{
  "n_experts": 40,
  "d_expert": 576,
  "n_kv_head": 6,
  "norm_eps": 1e-06,
  "positions": "rope",
  "rope_fraction": 1.0,
  "lr": 0.00256,
  "schedule": "wsd",
  "batch_tokens": [65536, 131072, 196608],
  "dataset": "wikipedia_en"
}
Below are experts of layer 6 (counted from 0) of a mixture-of-experts language model. Rows are named gate (a neuron's input weights, with its number), up (a neuron's input weights, with its number) and show model dimensions 192-239. Each number is 500 + 25 x the weight over its row's rms, rounded and kept within 0 to 999. Numbers have three digits each.
Before each expert's rows: "mostly gets" lists some tokens that are sent to it at least half of the time. This comes from a sample of Wikipedia text that the model never trained on.

# expert 34
mostly gets: " 42", " 35", " 34", " 74", " 69", " 45"
gate0:489477508522500462527503486470527511517486506505500490532475522502506528486546491539516489505489464522478529529531503516503489495503515471445489
up0:524491510489506483509508530516518520483505503503478503503467514498492497473491490564490517527504487509467511502543535519514469539517500454463497
gate1:491488478508488479563444466518483527522468504460457497526506443469498467502508467521513468495463496527505485519498456521503524487532484513518455
up1:487525523511521502454551530498481463493569502527518500477484570548533521515518513477482517481541501475504518481506546484477488460432519488503520
gate2:493518494507511457483523490515499469529506497502502509507536535513489481502449482524522539505486504523449457508461523457525478500513464504496507
up2:500522514509542513500466498535503488468483501535526483474504453461501482517505524515463468448534514480515532517539492472483499545494503454528511
gate3:485486535472510540492492503460521504428483492522541529515486524480487504538528498525489498478550551452538506521481499481538527477531504550492477
up3:446538519471494495482502474503524506484510478511542528527464513489486556523479472504468499484507559511493508522508496527536518484539495534495489
gate4:543514497473541539484497466486501465464479470535476474449500521473509497452508456496464538515511462488486558465511476546472491513535541509485475
up4:487465514496454453541548512494504537491465500451506522543474504487519514497477529533538484471474495503539484506484513512554503493493451463497483
gate5:537495474507537515518543455466502483483524504516490548505539498524482500513479496516500483484498528449485521475508502532490516482537481493483544
up5:476510501492449521484468505505541510508525460511460522534482517473479524517514510493456470493561505489499529498512480473516559493521522501536471
gate6:491511478508518516507492463490512506506473418467509510477508492491481508515524499484458494494523510497536524499470484503479493504476524481493506
up6:494519437541463505560531465516552520488496479494512497473518518465478512519503532489479498513548548493504526460465489540476502447470501458549451
gate7:469479514523494450499506532518522473499511481487540466494483518529474458528480495482509539522550483486501491514559470506493517505487455505483507
up7:503500534522504478496486551482536505512524502512484486494514515528490481474505506506536536491497495513497509505536480529515515496526473525492489
gate8:553536511506520485526481493519519484509515483543459525520514539494528482530500517528499492503464501509502516506559474500532512478471491533491530
up8:440507516520500519506528525508492480514540525505536454478496463493486558483505498538502523527529510449518498485504543482489534490485519548477495
gate9:491500527472465479521533495457502530483511494537495499517509515542469522497490461518508509523517469487483512513528475450515480460536436518534498
up9:484509525499475488526522512454504494480502483513500475527496489534461519496465477516503514510512449482488512497524495456495501439535414518528518
gate10:561531499537480463496513504522474460561499518515527539468477507520494500495485492470479498547497496516555457509531497501516529487518528499460487
up10:510501502503518481495494492475493513547494511471500512501518577494497462522522536524524508547450491504507512483488550548518512493504512492558514
gate11:473494490492507486501456488511473508507459487536502526474533485480534485511483470518462489529478541495513484503525525520499486490466505503551495
up11:499486491514505519483499505523478473490471525493504528492515519438509527477503496477499507539490527529503506468502493482503490473468473550491483
gate12:510532496503533500491504514474479521541529516467524481467484514502490517472475521510491460466503477528496458507480499497484505560490504529456517
up12:518483517462476521513508525469474480514516511528447505518498504507530509523532506524473477517536544509478492492519525518447487474541523497553494
gate13:476518514475494480522475495512485527487501520485533442521527514513499480468524473494477524463528533533507485507544478514515489459469454530516459
up13:525488509470539483497490526531527480520495514483513472538523497508507465483529478524524469494521527487492528519538452555475475481499434540523456
gate14:490482520530493515481521502454506485502536493507481475494489478472491458472489527482518439514471513504490472491526519536513477476516499492483455
up14:498482530486472542476473502510519524477477471484491481477508483497489509491578502479491518471535521457485450479467506540470522509524491463482508
gate15:503502502492541502511516489515517523519449543491486518474492501508507487536502545499482487487489513502499483506517461513494464472526542442484480
up15:482477500506456512490464502514517537469519507540451501522501539504472549484526512507499481537494519503524492466503482466476496509463496511477456
gate16:543446488503522459531519487506477485490549495567464516544493503501474471471451523537476512488510471501518487496508498540516527501481527500491469
up16:462521492505494553467504503504516505494449517474528468505480495432505542533542504496514494495527517484478511485464455481490477528503486488496502
gate17:472482493497505514521472524500512503482521542535500459499430497469478533492542464508487500506488472501517523466492507495493521504488468495485510
up17:549494544500518491481481449477455491481520507520502533495511490534501516486511522486466480511507534480536449539471492480509464455472474507553465
gate18:497417521485483553510527476465499490518505519440523500504466494494523558471492504533451470529487501486521481484524475503514497516506499551516517
up18:499519517556498474519488515516496470474514460513477503440529505519451480512490482467509505530525507545471513520498539531459502496494514484475500
gate19:488509493464552477510531487463525489470492455495482490497515509532504506508466516505513456543521544489489474516473515498497505513493560459501522
up19:519489455520496484528491480510511511517501497502469495425516472469537568506481474513460516465522509468513489508506497510470505509471509513524471
gate20:506485471486461534539542495491468490519506517496465489492482464502513489499539498526561509528518452483493511454496494472493535510547498544449469
up20:480502416532551504514509484548526483514498508505505465549471480512556477461476491504542487518496477527491488486497535540494497525516489507471450
gate21:471475479460495467509537470511459520491470486495518477519482513521471468498513480470472502511509516479523526515511516490507492455488510492524469
up21:537488509527528526526524526522570499504513535458434472484473530513481495488499491467475488480513456464493514480535540472485497530507545545538497
gate22:463515474502516501516504474506526480448505521576540500473501516466506533469508523524487510507517516490474480513473535517488489520492455509499512
up22:507513509473501526536525517517473511521481487456485497550510438560498491483504464518498463475512499528502515458523450484521513504521541456484478
gate23:528529492490507495480510481499510535494522549468517469505474490461473513518492455439511530476444492502512457485510474499509534482489527495529501
up23:443451486515454513549497499485465520506536524487494525498490502519539465466517527491460453506482438496536518497550485505537539505513533473490495
gate24:487514466455524487521531487502466509539540492479503511527504467511469477515495485544525509494514494461477495530522515521507489512523479474502486
up24:488480522533492537473486504494518505473474542517507472484491528467568524467526521501518480500505522539530501493429510512531523497528476512480488
gate25:512522505502448556518532508521541481499529458511488548528460471501490487508460506461510528490489490511515481490526491478488487565491482481507495
up25:554508541531458497504487496487481524464529510504543458511523496479529506484507473494459455490507508472497535546472544526460518528517522495485481
gate26:515514480505500512502525455453477491482541504511515477474480530549528471523488468515543445487525494452503468525495486474479494568481521500466506
up26:506467529514517479476493511544535510509449518445467473466491472472477528488530516455495510470451511506479516489476511530482489511510450497495493
gate27:484524462502460481500499472499493492532513518523516504507506478530546447504523485492484488512491448501498483505487470491508457511536494519531482
up27:520478519510556494458544518527500527473499507515476481524482478494458493497521494512496499440539497527458500482471543514520502478461520467472507
gate28:544497510498514517487512476510452510511484467504508512504494465520482487519468522506587479501503484510511470475498502506474506498510502505502499
up28:491510516509489495497490483531501511506502552468506503484443534476458459466499506477508505492511470524499509492503475499482493526531525508461492
gate29:535466485483513485473513503513497532514526484515543483522460493510498561536509484501486518536501457477465496524468575520452500515529505489507520
up29:504481503495525488508480487490479510477479506534527454495475514497504520537514514538475543508501461493492462530517556505462482493535480468481492
gate30:496518522478509534521513531478463480522522507498473544489471462532502506504509466453506544522484511492535489491523487489499527501484517556538474
up30:498497528444517517505556524448471513499510514503494493464478499522511483507494451450512522550497539520522491494532482507523503553490494518513487
gate31:498511504479492466513495519547485511459448511497464502540497509482521498476456532506458483511503507492534516500492509481509460525491479470491482
up31:474529546528462491473508521514472501472531472526513526529505508520534510521464498458461486509462548504503542461507544470553517469502441474523520
gate32:520454522490506518504484478512527516513469531475468548486530472506536469507537510469487520481504472492539521519507475490444530496501567500487516
up32:498561486495525481490537493451504503483502480497544468485468522509462554488476503504516477474465535498475479498557525496523493499510459492488485
gate33:529525466478493525461528500547500511501480461532506466510526549483492482485480476527507515495502506559471530471476498492495487516514487507475460
up33:485488497515506492496481493512487474539502517500518493518479548491555511514504511494488479518510486468520472506521478512494496480480505506522569
gate34:519540479521524483492492491499511522485475533557515484481485511526523491492535532504487462538475516506503509501462474503544475515490499503476545
up34:520531480487532488477517486501513473480485491511468515496522487503530466457492495519448466480501519492506549511480473508512458535514477487499537
gate35:509509500535505484480524504546496505534473518528489487500524512516517476489470530467494499500521504519530504512517507517518442523507495507512522
up35:517510535528484492511502508493481486503512507524474486475496571512491514451500468493500546487523470518472490535507511517514460517473521487436507
gate36:451485518517543497501507552494478464489473485553506500510501479495520558452520468526516543552516530497517491484506567515507490496531508499477508
up36:557478519476430505490487448491528540522521523471497505528492505518462488519485508500488472449499472494467516524512474498479541484481477515534496
gate37:528515494473461500490519500523497502525485524487576504556507517478510509458530494497476510495472512484504514500492505499502491507479504460480535
up37:481488498465476524502540471558542501516516527481491535530475546497533535445537483506484508487488509494519499520475466479485504474466503479504510
gate38:528511485467525537521479499515518526509485486514482494562526514496485475482496528488517459519480474514497496497500500519533492484520506559494507
up38:525526472509503486495462478515529475521531552482510523499481516480511524511539489506469474484533460506512465485488517493501477530464507507457463
gate39:540515466501482518460512531487511468571479521515506497500435507468479478476499508538492459505501565454471498516506489519503510499501503498504486
up39:500515491435523519491518461466488503479497483519511479521554504508478474525487499476497525504467449532524484493488490469518493510517528510512490
gate40:479522508501486472506521494524495494494495515484503529480488507473523513516520529511447510527505501544489478510483496460487533475504492486542514
up40:498491524546520482503511506537483527534469524512502498526500522479505502523500464495518514491507495505478508507530502512515508497462486485494501
gate41:533483456506509490551500474479479524558506528516517519571509500508505512507530521501490513491480535535533475473482459501539489540506482487533552
up41:447482464488520480508481514519513493520480504536499496502497493496529501504514521521525504507514516499565501498473512484511487502486508451509533
gate42:491501487502498492544477469490486475434484494540498479501463504506513488483495487544548503523506492519482555481518573486522491522536484480482540
up42:495503504471483504540534460509484514446489492505483464497473477489526443472486504500521489511523477502497550513542588497495502507527479479491518
gate43:525497514484504481489509555526513564480528511460532482456495505509514478486513505460518483464519511474473481535484442518476483510473499512449544
up43:545520523489516474510510515483504480486515470481516519495461493502515532501501466527501442530531509527550480479515539527521512497542477515474530
gate44:480531486526522474518469459485533499479543482505482471527550481437473527492508502505489479500527475464529513510502500512464511493419519442466503
up44:505515482505476500507508442480491506457540507507483472489520452466502501471517524465520485491543463483532513514490497503489511498466526458460509
gate45:483471513516490484491535453471501508531504486484506509505512511511463538545471447489557464537562524505547473477461530513483508486509514521484462
up45:475478503526480473473537444454513511512510472475541504502518487508489523550481456517526480512558514527565484495469526514494522478498489498526475
gate46:480476517509557494464495551493463449537515473535490517516488481521532487476470506473466497473452476486511498498475522475481509509496469503500463
up46:529550467520490495464465514473459498508512521476479506477504510498469461506513518470504510482490464500493534512477507455491490510487482509534520
gate47:508469532500503503458488466454495505528477497505513492528465488531495544494515485504497522497496519476506491510505518478459460471536518506515517
up47:510482493470522473486525485514510521481523528512498499541528472493544497518493478477512505559518512499518445526512477474480459536452519501479524
gate48:498562491489473501470517535515509475451480495494504486546483478529477505500500509522466481532491517486497470482470536490476483473515482465535511
up48:515491502516483478477487504468500524526499497487508532471493518493491502470512478491490520478551544488517477561523471518486500501485506501491498
gate49:502433561492494533531503504489476501509473489515475493493498504533502465507502457504485527537496526512510538472481503514510499462474475526476491
up49:529495474502476529536501489510542492492485508552475498539498514500521503559523503501531520525469500533474545498552458464521481485545493524481510
gate50:493535525485534463525466508514524495490486510500532509500475552505508476498519470491473537525494517506529514490545507516532525508489513446526534
up50:479465484500498517515547522509474486525494499483495474517545461482491493499516491489501501434460468535488474480444494486459499511482497535497484
gate51:525492501505492498498510493497498523464476462533461588510508524471501495464486511477560519483547500530518503486482498474486477478515461504510473
up51:501523514494498509512503455498491512460492485523454559488491513469505503460460533511522525489538468533562521463521534462490487522516495524524480
gate52:500497529450449499488492517480505475512470485499524471513491518471495519508534546526486483463510496461516460499487545454473479514503493510466492
up52:486519505542519518509523461513483545478544511509501496475505458542504491488497475481533520525489513535491523475487468537536521522487487497529504
gate53:512507441477454494502547480511533485552508476506463511488474493474473492499483513505496467520497446502456484500519518490497494488516483534484476
up53:473469525535572499488439510487495491490460512494516460501541544520535513480496488511544514511518490490512494496489471537529507522507501451529533
gate54:533464541510476471536463518540496527487495571523494499494470482539466467495478486495522467508559514547518503522491523486453554463539511492533468
up54:474505472468464537498523512470452471498490462497504483508509504474497497488494506477482531484474542453499502491527493491515468498439482461475530
gate55:505525492494505546521485552531502495490479506498498482453520486528477515505517476482505521489482532512538498506500491526455465489507474495534479
up55:502470504493472481534499525524514511532518466450510487498501457463522532483499446508533538470535490480501483483486531469472522551506557494518508
gate56:481478500495510492499523467505471513492513493501514501506526492473488539439511496463520509494481489489505479509509483457495496512529537479458471
up56:490518519544489476511482492484533514498506487468482506488477469497460443464534478509541519476488483503489541476487480493483469483512522483477515
gate57:541495532499464485534499455516498498489513506473527516495534488524461492486494520477535527500526510533498557478505480519518538498480502513484509
up57:477529454463532517496495530467494503527498514494507520436511483549509511497475495533477485521502467492509488466479532482454531537520525498449495
gate58:471464468536533490465479466503497499507469485471490513534487438489473452498502520437502503503512490497499441537490526535485526528529472476521477
up58:491449485543533503487505464493511511476496489475470493502480428478485482484522535440520510524495480515501454528473544523510506521543492467501494
gate59:544471528515483508450480491504536480501518472491489507507524465483541504455516460491482452506476468479513549491522499502517505521539467524525505
up59:505499528488465473488516504484512543518487517463496455468504496517478466499482554526515479502460501514492474480471486516474477498490508487452518
gate60:512473515543459483490505486502523469495535487522518485470485510483498502504481535480473504534491437523488514509511532474516475514462507502535537
up60:470516469480507478562456517500512491535507516506541494495523500515488514455525467495531489503490527459511493464487498521509528481501488525491488
gate61:454455531558474494492502488507468524514519496468521490468502497469482492521529548510471528523499442481540474522522468487531478465517497492490443
up61:527491517505507520510495472507475456516495458482482488530487478505493551476538517517495478544510501476497494531493520502504452474503478520523512
gate62:478476453474527479487495492474518510492448503537473492529482487502505512464494471516547478482523486502498484513467492499515500513517490454496499
up62:482495467494506462560571494517512542536523472481518530483509572502472510479516523528470490513518525498512468531501498516496540518517484478535542